Weights of a small mixture-of-experts language model, trained from scratch on English Wikipedia: width 128.
Below are experts of layer 7 (counted from 0) of a mixture-of-experts language model. Rows are named router (the router's row for the expert), gate (a neuron's input weights, with its number), up (a neuron's input weights, with its number) and show model dimensions 0-127. Each number is 128 + 32 x the weight over its row's rms, rounded and kept within 0 to 255.
After each expert's rows: "mostly gets" lists some tokens that are sent to it at least half of the time; "gets" lists some tokens that make up at least twice as much of what it gets as of all text. This comes from a sample of Wikipedia text that the model never trained on. Tokens count by the router's weight.

# expert 3
router [229 141 110 107 160 182  83  94 160 170  99  73 145 107 185 146 125 156 127 138 151 131 103 163 135  73  49 122 119 141  76 115 120 107 175 127 152 101 184 149 168  44 116 147 163 151  71 147  68 107 109 110 104 165 155 167 147 123 187 129 117 147 105 161 145   9 140 119 113 160 121  96 102 138 147 117 108  96 107  99 104 169 144 124 162 103 132 177 145 135 143 135 151 130  99 106 146 103 119 110 119  91 124 118 165 126 121 154  88 139 158 125 146 157 170  73 108 160 125 135  96  97 158 121 125 113 150 114]
gate0 [170 104 133  71 158 171 131 192 151 101 144 132 114  88 153  63 129 118 162 137 166 116 140 118 195  93 116 161 167 113 142 134  96 128 120 157  83 204 124 127 154 113 155 144 119 129 166 107 171 121 100 184 118 136 149 124  74 142  91 121 140 126 107 164 190 113 154 189 177 204 173  90 133 156 147 115 149 111 102  63 141 103 105 121 119 194 144 218 141 132 113 115 159 117 117 124  50 140 144 165 152 128 130 166 118  83 137 132 121 102 124 146 142 113  85 141 137 111 157 144 124  92  73  82 105  93 146  70]
up0 [ 91  70 187 176 101 122 149  88 141  86 149 152 113 135 126 124 123 104 146 156 130 130 162 112  98 130 157 227  77 118 191 146  82 137  92 110 104 106  84 112 115 136 129 134 112 130 113  65 156 131 101 102 140 164 203  94  71 100  74 101 124 164 101  80  88 144 165 154 115 151 143 109 169  70 165 121 158 161 108 116 184 154 115 158 132 163  72  69 119 129 107 112 133  95 128 145 113 150 117 175 141 200 112 105 111  91 147  80 120 121 129 158 139  78 105 168 150 101 122  96 169 193 114 144 134 158 149 127]
mostly gets: "cc", " India", "ı", "shire", "ș", " States"
gets: "s", "y", "c", "ing", "ic", "es"

# expert 19
router [131 131 138  90  53 131 154 112 100 101  93 187 129 114 172 155 154 155 175  64 123 139  93 127 109 133 129 174 150 181 144 120 149  73  92 124 104 123  46 119 152 140 126 173 129 115 129 163 110 135  87  89 142 146 133 155 104  98 114 160 142 132 104 101 100 156 137  93 117 194  81 136  96  97 124 151 184 147 146  67  90  63 128 113  88 116 108  74 118 110 128 160 147 160 173  87 157  90 142 155  96  95 178 156 182 143 188 119 153  96 141 111 128 131 136  78 190  96 110  82  90 109 116  79  92 142  77 148]
gate0 [157  41 196 116 109 174 164 128 120 132 133  94 110 121 149 151 139 144 144 127 157 151 127 129 129 155 124 149  92 132 162 154  98 144 101 123 152 172 123 111 140 128 188 168 189  82 139  98 111 157 107 109  94 158 135  86 111 152  89 154 142  65 144  99 142 170  66 197 154 120 134 124 152 147  92 125 144 126 129  35 118 140 128  90  93 159 137 170 137 139 205  84 109  79 165 104 118 154 174 190 205 119 156 115 166  76 136 137 132 120 115  83 142 102 149 134 107 125  88 173  73 102  89 154  99 143 112 111]
up0 [154 169 145  77 161 152 144 140 107 123 131 200 123 105 119 143 144 193  70 112 168 147 178 131 140 113 113 121 127 149 116 148  97  96  99 181 136  83 153  80  95 107 153 110 135  67 145 117  94 116 193 156 130 144  68 194 135 123 170 172 152 194  99  96  96 123 130 128 125  87  70 136  93 117  94  43  71 129 132 132 163 121 117 100 123 185 132 117 108 140 141 140  82  98  83 108 209  86 138  87 126 118 112 149 100 160 175 162 171 104 130 130 179 132 146 116 118 129 163 155 106 125 102 153 163  76 141 109]
mostly gets: " f", " he", " h", " w", " gr", " b"
gets: " f", "A", " F", "S", " B", " he"

# expert 13
router [132 136 141 118 144 118 200 116 123 140 151 152 111 136 162 103 155 130 121 145  36 106 113  93 182  77 113 125 119 197 171 160 106 120 125 139 139 104 114  94 126  24 176 119 145 138 147 122  96  79 100  73 115 175 152 130 128 113 139  98 125 175 114 115 142 126 154 120  97 139 127 127 128 150 102 164 146 124 149 124 131  97  85 202 142 141  62 158 111 148 101 123  37  63  66 133 106 182 120 155 110 144 131 125 153  88 168 164  91  94  85  89 140 181 116 163 136 147 113  96  70 151  87 105 123 155 125 151]
gate0 [123 160  88  92 116 122 150 157 155 101 158  58 128 136 180 129 114 139 118 123  94 131 133 123 134 112 141  82 123 151 183 142 147 140 113 198  94 125 142 106  94 130 193 144 173  83  96  92 177 161 148 116 167  91 143 133 149 142 118 105 119  50 127 122 119 171 175 149 133 138 191  60  88  80 174 145 106 149 124 115  90 140  99 122 146 126 100 162 138 122 165  73 101  91 131 125 179  86 154 203 159 114 141 178  88 147 147 124  75 167 115  92 102 168 145 123  86  90  68 161  82 155  94 100 120 183 116 151]
up0 [164 109 154 104  77 132 127 112  82 182 148  81 105 101  76 135  73 114 152 101 123 118  97  76 156 186  87 171 108 105 101 143  96 136 133  96 102 165 147  80 141 146 160 116 149 130  55 164 136 138 112 143 118 171 157 134 167 122 140 126 156 178 154 136 140 138 206 102  71 136 117 215 186 157 113 155 117 141 184 155 107 160 186  97 160 143 155 142  98 138  67 117  94 132 106 150  53 135 105 194  97  96 108 121 177 105 116 103 100 158 127  87 155 120 181 147 118 157 137 122 161 106 126 154 148 139 123 155]
mostly gets: " group", " building", " government", " area", " village", " club"
gets: "ation", "ment", "ion", "ity", "age", "tion"

# expert 27
router [120 175 135 140 158 152 117  89 101 133 140 163 141 129  72 122 116 187  81 117  72 129  85 141  95 149 123 134 103 112  95 171 136 168  75 134 132 199 138 115 185 157 133 108  99 111 140 133 176 117  92 110 119 164 133 111 121 128 145 142 184 142  85 108  74 115  88 187  62  80 152 138 164 105 114 111  95 153 191 109 141  86 165  90 115 130 148 133 186 115  87  35 151 120 162  64 110 126 164 185 127 167 131  94 153 127 133 157 152 162 140 151 130  93  97 175 165 115 184 144 134  98  89 149 153 139  98 172]
gate0 [191 103 170 124 136 166 128 132  64 130 211 123 143 126 114 101 158 162  93 143 119 169 148 145 127 119 170 101  98 119 118 113 181 155 109 142 109 107 147 147 155 126  94 108 152  45 111 117 187  92 154 137 123 195 132  92 132 139 187 165 114 171 103 134 143 118 129 195 118 127 150 167 139  75 190 107 158 120 117 114 113 141 149 167 127 170  94 132 200 134 176 139  72 125 162 131 182 154 116 138 150  95 138 102 126 131 139 184 149 109 143  34 170 175 139 105 122 111 151 111  93 109 119 194 126 139 109  79]
up0 [113 135 109 130 145  50  98  78 127 145 140 163 132 130 145 141  96  96  78  93  96 215 119 113  81 117 152  74 146  69 144 139 151 127 140 152 148 133 144 143 100 112  87 169 108 122 127 136 154 113 160 118 104 130 147  98 152 126 149 126 102  42 115 116 144 147 164 140 164 107 140  72 161 153 161 121 125 162 131 233  93 113 145 164  74 125 161 114 137  85 160 181 199 174 124 110  76 142 134 107 144 144  84 112 121 144 182  74 100  67 126 119 125 131 109 126 178 154 137 160 167 136 177 143  82 148 114 179]
mostly gets: " 3", " 2", " 4", " 18", " 1", " 10"
gets: " 19", " 1", " 2", " 3", " 18", " 4"

# expert 6
router [ 94 106 156 154 125  77 111 157 121  93 132  80 174 182 141  93 139 116 120 135  90 121 129 157 145 109 183 120 114 111 125 161 163 113 100  92 152  72  99 133 147 151 182 141 110 159 151  60 141  79 107  67  92 116  98 177  77  99  77  90 134  89 113 151 128 114 124 180 140 116  96 123  98  58 169 167  75 150 118 159 160 154  74 184 145 171 139 132 108 152 110 143 133  84 147  66 130 111  97 119 118 147 109 178 146 108 133 104 113 119 140 195 151 135 187 183 187 180 142 119 149 104  98 115 104  93 163  88]
gate0 [129 128 147 178 142 159 176 180 135  75 146  90 137 151  99 157 110 155 111  99  71 120 117 192 186 136 179 179 184 154 149 144 172  73 133 159 156 198 104 125 106 156 158 169  88 143  66  67 101  96  85 115  78 122 133 110  55 129 146 101 166 138 154 116 100  99 104 116 159  66 140 122 120 148 152 143 129 180 108 122 182 144  79 153 152 137 107 122 105 109  79 102 158 120 150  99 117 119 144 151 168 125 104 151 173 108 162 134 152  76 118 119 125 187 120 150 173  89 159 123 188 103  98 140 100 115 144 145]
up0 [148 140 175 187 158 119 135 141 131 135  97 142 108 184 132  74 120 101 129 129 111 113 168 186 184 114 201 154 126 151 103  90 138 157  42 124 139 178 116 138 174 149 136 122 158 108  91 141 101 153  93  65 176 156 128 146 153 150 125 139 104 110 137 141 117  93  84 152  93 152  75 120  80 209 166 119 141 125  99 159 120 111 102 113 135 181 132  87 157 141 152 154 105 128 128  60 162 129 133 123 160 180 115 135 148 147 132 142  75 118 122 101 128 138 113 137 110 154 182 133  70  83 126 120  39  80 114 195]
mostly gets: "equ", "par", "cul", "Personal", "cur", "iv"
gets: "ar", "il", "c", "ur", "al", "or"

# expert 24
router [154 144 121  75 154 158 139 162 167 107 105 146 102  78 103 163  78 117  81 161 173 124 171 133 156 115 182 170 139  66  68 116 111 136 126 148 148 152 127 129  63 155 187 147 120 117 122  77 124 108 149 157 164 117 121 121 128 189 121 124  70 118 129 104 170 183 110 136 169 146 163 128 159 170 125  79  85 171  85 107 184 112 167 138 140 109  86 118 126 157 165 153 144 127 164 129 160  74 156 197 141  89 119 127 113 129  82 165 121 113 125  95  92 134 155 147 149  80 131  83 145 141 118 194 160  48 163 105]
gate0 [113  86 141 105 122 142 173 151 112 149 144 168 116 109 132 117  94 150 125  91 139 166 166 176  88  92 105 110 183 137 129 142 150 141 153  90 140  59  96 135 112 163 122 182  87 110 191 157 180 137 145 148 146 152 111 114 145 167  63 124 124  81 105 121 207 161 151 113  95 140 146 136 178 190 136 128 125 132  92 152 102 135 157 228 143 139 144 123 157  98 115 117 141 183 177 113 103 148 139 103 163 167  80 189 140 117 161  91 150 138 107  81 188 147 131  94  74 134 140 128 134  46 108 160 154 161 106 113]
up0 [112 116  88  54 100 111 165 118 193 105 137 100  76 145  93 153 133  95 143 196 110  90 129 111  98 125 158 147 112 126  94 148 164 154 141 112 123 165 146 127 116 143  98 126 151 101 115 112 113 194 145 111 117 138 139  88 138 110  91 174  55 200 140 151 120 163 114 124  66 152 121 104  81  57 152 196 157 123 138 116  60  99 153  95  95 119 146 126 119  83 162 118  78 130 155  73  80 127 134  60 173 108 129 126 144 122 124 137 126 167 128 180 130 104 210 154 119  85 129  83 110 120  92 127 114 169 120 166]
mostly gets: " for", " For", " &", "In", "On", "@"
gets: " the", " for", " of", " |", " in", " and"

# expert 9
router [104 145 149 132 189 145 114 187  95 135 132 136 176  99 101 148 151  91 147 128 161 136 107  93  93 157 148 183 179 103 155  70 127 164 124 120  79 182 183 143  92 156 138 137  88  94 133 129  71 158 102 163 198 131 129 114 164 157 126 151 119  92 112  92 105 128  98 121 134 105 151 124 123  48 160 140 152 120 137 173 170 185 167 123  96 158 129 119 161 133 140 195 141 126  65 148  93 101 143 167 121 196  99 117 131 142  62 159 124 129  88 169  55 115 146 116  97 121 176 176  98 104 152  94 174 121 122 114]
gate0 [112  96 123 103 173 193 126 172 166 117 109  95 145  59 117  76 110 169 101 122 129 142  75  79 141  99 126  77 141 141 111 143 167 112 110 140  71 129 129 162 123 106 131 148 136 115 186  88 106  74  99 136 124 136 118 121 118  97 104  91 103 134 143 113 151 117 128 131 109 119 160 100  67 123 108 112  82 109 152 133 131 183 193  63 148  90 113 135 117 109  53 149 156  86 158 177  61 138 111 166  72 203 122 150 114  82 126  95 163 130 121  80 137  98  84  70 111 210 149 130 108 139 111 108 150  93 105 144]
up0 [ 72  90 142 158 131 112 110 142 118 183 160  86 128 172 148 148 170 152 151 145 111 107 134 135 154  97 117 205 146 179 167  74 131 131 142  89 166 178 157 142 126 120 155 127 185 130 125 153  73 108 154  77 117 109 188 129 158 145 104 172  83  99 113 126 128 119 118 143 152 180 153 109 109  40 188 100 154  55 120 139 118 108 109 124 111 150  90 119 131 119 130 145 166 184  95 110  90 146 129 143 161 117 159  94  81 136  96 162 142  76 184 136 139 142  87 160  93  94  87  74 145 132 159  78 125 152 123 199]
mostly gets: " Re", " Pro", " Vi", " per", " National", " la"
gets: " re", " Re", " con", "ra", " Le", " an"

# expert 23
router [ 66 152 110  98  74 123 114  78  82 132 136 150 101 143 121  77 190 161 131  73 138 145 160 142 141 129 196 119 142 115 175 127  94 149 142 144  45 135 142 122 150  61  92 125 122 153  99 111 150 100 194 155 152 134 108  22 106 122  88 109 159 160 141 143 148 160 112 105  71 123 113 131  76 118 116 167 182  98 123 157 121 102 175 103 188  78 180 126  92 144 108  67 105 112 148  86 173 131 157 146 143 145  97 139 114 129 116  94 116 129  87 113  82 107 116 155 140 106  89 109 106 161 169 153 121 153 163 136]
gate0 [ 95  68 134 126  50 208 111 125 145 122 140 118 109 101 107 115 187 125 179 183  90 125 199 144 114 116 114  76  92 168 151 205 131 104 137 179 107 107 166 153 144 122 106 134  99 129 134  83 153 137 138  93  90 122 164  82 152  89  89  92 120 150 162 119 129 146 108 119 121 138 144 191 116  42 177 158  88 132 101 131 141 161 126 138 194 104  89 134 167 146 156 108  81 145 133 122  96 152 102 140 189 108 134 156 112  93 146  81 132 108 129 142  81 133  96 105 139 124 154 119 124 145 165  71 131 112 131 203]
up0 [122 102 125 124 116 117 142 156 143 156 122 133 139 149 135 109 160  64  96 186 203 106 118 133 120 177 140 169 111 183 116 185  98 142  96 127 171 127  84 201 123 141 115 157  30 124 161 106 104 112  65 146 149 113 114 100 142 139 110 120 115 107 118 118 159  88  98 163 155 118 120 174 144 149 155 127  91 109 142 114  64 158 148 160 127 101 200 150 135  89 145  84 125 118 160 200 145 154 160 100 136  99 178  99  89 123 173 140 182 152 150 178  49 119 110 102 134 118  85 130  69 123 121 132 140 151 107 183]
mostly gets: "–", "vi", "con", "ri", "tri", " lo"
gets: "ri", "n", "re", "–", "vi", "ro"

# expert 26
router [158 102 129 153 157 131 156 124 115 152 120 135 156  50 143 116  89 137 105 117  66 138 134 100 142 100 108 147 183  79 162 119 168 107 146  91 140  96 167 116 139  84  94 145 166 110 102 145  95 115 141 111 107  77 147  91 152 119  51 153 130  95 185 132 137 147 154 141 128 160 176  60 164 128 101 167 135 131  61 153 154 158 112 135 107 111 112 161  79 118 131 116 183 155 202 193 149 142 118  53 133 106 128 143 154 130 146 104  85 143 128 160 150  71 159 124  66 161 181  89 178 105 161 146 167 120  92  86]
gate0 [124 112 121 185 191 168 163 127 112 148 141 154 150  91 147 115 106  79 145 111 114 140 115  85 160 108 131 138 190 128 137 177 145  71  90  91 129 120 121 164 134  53 103 121 118  79 128 125 175 137 149 125  67 116 130 138 136 153  98 149  98 125 149 160 212  75 167  94 152 147 119  93 141 155 135 141  95 184 131 139 138 108 136  98 181 132 133 138 152 137 151 127 189 105 170 129  90 156  58 139 164 170  99 108 191  90 114 190  96 143 154 175 104 118 150  80  67  78 154 126 103  51 120 133 167 135 132 131]
up0 [135 100 143 120 160 143 155 116 187 119 157 157 123 153 109 112 159 155 122 192 162 120 155  76  95 179  86 128 129 168 103  13 135 159  94 137 129 122 160 124  87 126 106 179 122  59 138  96 163 115 119 105 151  94 100  77 154 132 143  98 145 115 116 125 128  45 187  80 122 189 135  69  99 164 133 164 110 132 146 174 119 121 108  62 167 148 163  75 127 144 138 153 136 164 116 144 171 115 127 157 159 127 138 128 177 110 130 168  72  73 109 176 110 147 151 131 164 186 130 100 160 114 102 122 146 146 100 129]
mostly gets: "í", "ji", "iya", "ó", "ñ", "ı"
gets: "u", "i", "z", "a", "e", "li"

# expert 7
router [105 108 111 116 112 121 175 185 175 157 135 114  78 188 119 151 159 125 155 152 167 154 165 116 134  78 119 122 132 104  99 150 114 191 124 114 166 168  75 174  75 110 153 128 159  70 137  65 175 143 129 147 113 122 137  81  89 151 178  58 117 147 168 215 144 135 151  94 146  83 128  98 129 147 125 169 124 143 151  90 139 143 123 103 162 129 110 206 108 111 128 148  64 126 100 133 133 188 179 168 153 123 119 211 142 126  96 184  97 130 138  89 101 116 119  88  89 108 107 135 163 133 142 130 152 117 147 114]
gate0 [118 135 139  98 139 140 137 140 122 108 143 110 129 109 160  81 118 139 135 179 119 143 156 109 183 124 125  96 151 110 137 126 211 186  59 121 136 144 102  89 168 125 211 118 146 169  84 140 131  82 135 206  87 186 139 156 114 171 105 110  91 136  59 113 116 128 115  94  89 124 105  95  76 152 159 150  93 113 145 185  94 102 171 142 137  73 122 146  89 106 129 137 109  73 135  91 137  80 135 119 163 102 100  84 163 134 103 178 128 135 118 105 160 120 145 189  74 179 177 206 124 110 107 139 151 153 135 131]
up0 [126 146 166 122 165  95  94 121 108  99  47 159 135  97  83  87 163 163 212  87  98 118 127 196 153  59 139  81  73 116 157 131  86 145 126  95  99 191  74 139 167  90 158 120 123 143 190 102 144 107 137 173 117 163 105 133 110 194 128 112 154 129 153 190 146 105 117 137 144 141 130 145 199 186 156 118 167 105 153  75 137 114 128 182  86 186  90 110 105 149 140 145 138 125 124 117  93 123 114 165 174 118 125 117 118 130 154 132 101 165 132 114 113 111 123 122  89 135  74 132 118 130 118  67 114  84 127  91]
mostly gets: " as", " in", " from", " on", " into", "In"
gets: " in", " of", " and", " as", " to", " on"

# expert 21
router [154 108  85  65 158 102 144 103 124 156 153 144 136 100  93 113 164 127 120 160  89 124 109 150 135 193 110 106 125 108 159  75 163  90 149  67 162 154 171 102 134 143 179 136 103 110 148 164 141  83  52 139 162 146 104 167 146 165 148 138  82 152  96  64 108  96 137  85 141  83 193 176 115 103 126 131 141 162 113 154  74 156 148 111  77 125 132 130 111 125 135 119 190  91 172 117 116 108 162  94 180 108 122  93 148 121 159  93 186 148 112 131 152 206 208 107 178  80 143 129 125 167 123 132 140 100 136 156]
gate0 [152 139  58  69 180 137 195 126 111 148 121 134 128 112 205  65 151 145 126 135 129  89 129 140 137 130 130 100 141 166 130 178 148 170  96 138 112 201 141 113 177 132 176 167 125 116 149 105 146 123 121 138 116 135 153  92 112 131 174 159 169 154 110  93 116 113 162 127 107 111 141 141 141 157  77 140 166 128 143 128 117 104 142 118  35  89 116 130 141 173 131 109 112 127 221 149 108 144 169 147 126 122 138 112 145 103 123  78  91 111 107  90  88 210 107 102 149 160 174 192  93 136 125  62 122  84 189 113]
up0 [ 79 111 173 103  88 124 142  98 140  85 122 110  92 153 131 152  13 140 152 170 134 128  79 137  95 124  56 132  94 163 139  85  76  93  66  92 135 188 175  93  77 101 124 147 114 144  78 143 119 163 158 134 161 137 190  96 173  92 132  93 133 122 188 111 149 156 151 117 135 169 107 109 143  59 147 129  87 148 142 121  66 155 114 137 159  97 112 136 149 129 168 113 145 167 129 145 170 147 148 110 171 105  95 138 136 129 123 122 120 213 145 153 181 121 104 112 177 104 140 149 140 134 149 104 133 170 129  98]
mostly gets: " st", " St", " comp", " cl", " Qu", " qu"
gets: " st", " St", " comp", "P", "le", "B"

# expert 12
router [125  51 177 107 120  48 102 171 145 142  40 104 117 131 143  91 174 112 175 160 175 161  72 113  87 133 113 117 151 150  70  75 166 175 141 133  65 141 179 118 113 151 151 119 166 162  98 177 132 125 132 141 128 145  70  86 170 154 120 106 115 126 147 120 138 115 145  70  81 166 119 123  82 197 105 152 153 111 142 127 101 112 109 116 133 100 125 147  97 121 111 105  76 170 150 169 117 150 129 128  97 128 136 148 105 155  96 105 110 117 164 128 185  81 117 145 152 163 119  86 170 167 139  71 102 123 176 116]
gate0 [141  95 185 123 124 162 128 151 160 144  97 114 213 137 162  73 130 135 148 179 129 146 130  65  88 106 148 119 128 175 111 128  85 108  98  79  91 115 118 112  70  70 171 180 108  91 105  96 111  98 118 104 149 130 104 113  89 125 189 153 163 173 160 108  77 104  97 135 112 170 159 121 154 148 111  68 139 149 126 129 105  23 157 107  78 145 170 113 147 147 100 149 133  97  96 127 108 153 188 120 133  79 103 152  79  95 171 128 141 126  99 123  92  83 140  95 131  90 124 128 158 131 116  92 163  70 121 104]
up0 [ 92 122  83 155 154  78 144 179 149 156 137 137 114  51 135 162 162 144 161 117 111 109  94 155 119 105  43 117 135 150 163 120 135 136 149 137 106 163 136 133 163 157 112 125 149 108 177 145 159 119 193 136 131 121 153 113 130  96 124  74  92 125 147 178 140  89 109 157 136 173  70 163  73 162  99 136 172 115 198 152  78 148 155 174 110  67  65  73 186  86 109 149 176 134 149 177  95 164 157 155 148 117 103  97  96 158  90 146  92 101 160 116 150 127  96 128 155 156 156 101 162 153 141  86 157 172 108 146]
mostly gets: " co", " de", " Ho", " De", " re", " Car"
gets: "-", " re", " de", " co", " \"", "re"

# expert 11
router [117 113 113 162 156 122  68  88  72 152 128 125  84 151 162 122 106 151  87  93  99  73 124  89 140 188 150 133 146 101 102 144 122 162 154 168 152 104  95 134 203  91 134 104 129 148 215 119  79 124 128 116 147  42  77  75 105 121  82 145 107 111 147 152 107 112 183  89 158 123  70 120 163 150 124  90 113 136 118  95  81 147 100 121 138 136 123 109 141 145 179 130 173 143 154 147 145 134 121 121 192 167 156 129  86 142 180  98 131 106 126 154 151 119  89 149 145  80  73 135 115 115 128  89 156 198 196 122]
gate0 [112  91 152 158  82  70  82 175 121 162 180 100 115 120 153 111 137 146 167 130 108 168 160  93 179 110 121 148 154 148  93 147  73 118  90 146 164 159 135 130 129 138  80 214 189 107 198  88 156  98 130 112  70 149 113 112 104 118 113 107 162  86 147 172 109  80  80 138 145 168 114 151 138 181 136 121  59 102 107 113 123 110  99 138 157 132 151  98 196 126 111 163 131 103 206 140 110 113 123 109 188 132 164  81 137 113 125 160 103 106 118 148 131 186  99 131 103 102 141 127 118  80  87 118 157 165  79 115]
up0 [ 94  70 132 133 149 153 143 137 164 206 136 112  99 138 118 119 132 102 138  85 149 149 137 105 134 157 120  99  80 105 109 166 130 186 161  86 141  62 131 164 149 160  48 132  87  88 142 115 173  65 149 161 133 115  92  58 101 128  77 168  70 106  77 153 136 139  73 145 139  62 108 172 150 143 142 148 117  93 142 101 134 120 123 128 147 102 130 170 181  99 136 115 114  97 179 105 106 160 131 139 128  60 109 145 162 126  83 128  81 107  95 150  93  97  83 111 141 133 197 179 114 131 137 122 121  73  98 156]
mostly gets: "†", "<", "er", "fer", "ist", "gen"
gets: "er", "ist", "ter", "f", "le", "us"

# expert 17
router [105 151 131 103  92 162 178 106  63 109 126 159 132 175  92  99 103 184 111  92 134 116  60 132 123  97  70 122 115 145 148 149 106 134 190 164 138 124 155 154 177 154 133 106  61 128 128 110  73 120 147 190 106 125  98 180 163 129 155 118 195 117 134 172 168  69 164 132 106 109  95 161  89 111 129 146 151 178 120 143 196 151  65 127 116 138 136 122 140 136 108  90 106 138 134 149 130 145 102  83 103  72 146 146 202 134 147 101 160 108  82 113 113 193 158 148  93 164 102 152 111 123 158 101 112 119 126  53]
gate0 [ 69 150  81 101 158 177 106 114 136 133 126 101  97 210  84 147  88 103 135 157 108 177  83 119 152 109 113 131 134 122 137 195 129 129 149 120  85 112 108 134  97 146 104 130 117 163 150 117 121  86 113 134 117  99 142 107 176 110 134  63 186 152 181 114 145 170 183 195  88  92 158 145 118  91 117 106 159 190 119 123 145 115  63 194 122 140 162 166 123 107 121 146  69  98 151 147 140 203 161  93 129 144 151 117 145  96 133 137  81 129 146  80 119 140 102 191 100  75 122  56 129  96 115 114 170 121 114 140]
up0 [136  84  95 174 196 175  84  90 155 140  99 155 145 215 119 147 121 133 137 105  78 142 169 145 141 190 140  95 116  72 143  84 110  95 158 114 123  92 112 128 102  69 115 180 189 128 109 150 128 203  87 157 102  98 111 161 134  89 154 102 145 140 106 125 120  99 167 101 153 144 113 109 145 170  83 135 148  88 103 145 133 117 160  88 130 166  74 169 106 126 153  97  90  75 122 138 176 167 151 169 157 113  59 186 151 114  86  99 112  84 116 135  81 122 127 165 108 180 126 165 131 127 119 144  91 130 139 112]
mostly gets: " song", " engine", "text", "x", " lead", "pp"
gets: "an", "x", "ch", "y", "p", "w"

# expert 4
router [160  69 169 131 134 129  79 126 141 149 125 101 166 159 145 128 126 112 144 126  49 117 150 184  83 108  53 147  72 151 123 173 141 141  83  93 118 168 154 167 121 201 131 192 128  88 142 161 128 152 130 153 111 145 183 106 165 158 156 138  71 142 164 120 154 112 166  96 163 139  80  67 138 100 155 201 105 139 102  89  80 154  93  97 106 134 100  71 148 137 109 111 173 128 130 128 149 100 117 145 102 125 152 162 112 159 102  91 161 157 151 142 172 132 108 121 145  89 106 152 173  74 107 192 130 126 103 170]
gate0 [174 127 149 174 114 193  93 146 146 121 132 124  99 132 143 109 188  75 154  91  92 192 136 111 148 112 140 200 104 123 169 148  82 167 105 105 106 161 134 156 182 129 147 106 111 112 180  91 142 135 166 130 145 172 149 149 162 145 181 117 114 192 157 118 188 126 111 131  95  76 119 103 117 143 122 105 100  87 138  60 156 120 102 139 132 160 154  85 111 148  47 121  90 107 113 110 147 128  48 146 105 167 159 140 117 131 130  77 130 122  88  67 142 169 105  84 146 142 142 167  76 122 111 143 140  70 160 168]
up0 [207 137 116 116  70 154 141  87 144 134 130 138 121 112 134 132 183 102 111 102 110  80  73 122 113 115 159 135 128 120 104 153 145 115 135 125 111 100  74 134 140  99 144  84 150 134 147 102  93 148 216 208 132 103 183 119 171 129 112 115 162 117 144  95 174 128  79 142 117  78 112 118 240 131 145 134 157 179 158  99 170  81  78 171 161 149 135 127  76 116  90 164 111  86 191 119 126 141 164 132 208 111 164 114 138 110 138  82 120 147  54  96 119  99 124 105 124 108 110 130 143 123 101  97 148 140 130 137]
mostly gets: " S", " C", " E", " c", " K", " J"
gets: " S", " C", " E", " T", " A", " G"

# expert 2
router [102 150 106 157 142  87 159 163  93  96 212 117 148  91 133  65  95 122 159 190 210 118 166  89 121 125 165 114 149 107 106 147  81  90  53  81 122 159 147 101 140 149 154 141 174 139 145 103 190 173 140  92 116 192 162 122 143  61 117 118  75 100 120 138 173 132 159 147  65  69 120 176 165 108 125 118 117 129 106 134 137 139 138  93  90 104 108 134 159 101 141  84 149 122 120  95 129 139 132 105  87  84 172 102 136 160 177 122 167 142 132 141 119 135 121  85 139 135 160 142 176 115 133 178 107 113 191 132]
gate0 [112  79 144 218 137 151  67 164  86  50 139 124 126  78 132 127  67 109 161 122 128  78 145  71 104 101  98 166 210 145 132  91 131 142 141 125 119 116 122 173  93 133 113 181 140 155  98  95 118 123 119 115 100 151 125 100  92  98 102  86 143  99 137 113 166 131 162 133  99 116  85  87 139 150 163 174 127 221  38 131 195 158 129 176 185  80 129 150 110 120 134 159 118  96 126 115 126 160  78 114 133 149 147 132 135 137 150 105  91 115 120  88 123 106 119 151 135  89 155 155 109 114  87 145  91 138 154 118]
up0 [ 93 112 156 126 139  93 139 121 165 128 112 135 148  96 161 128 106 109  96 135 108 113 127 117 135  45 130 139 126 128 136  86 105 154  96  73 120 102  83 130 120 178  99 115 143  46 157  84 154 100 124 125  76 139 104 140  90 128  81 139 120 128  98 131  52 163  80 214 117 117 113 164 139  83 117 190 175 110 110 105 153 164 113 152 159  45 149 130 154 141 149 129 126 138 119  93 133  99 101  92 130 143 157 134  84 101 171 196 148 177 104  47  86 136 104  99 122 195 119 157 112 182 122 154 147  82 132 106]
mostly gets: "),", " Li", ",", " be", " we"
gets: ",", " |", " was", " be", "),", " Li"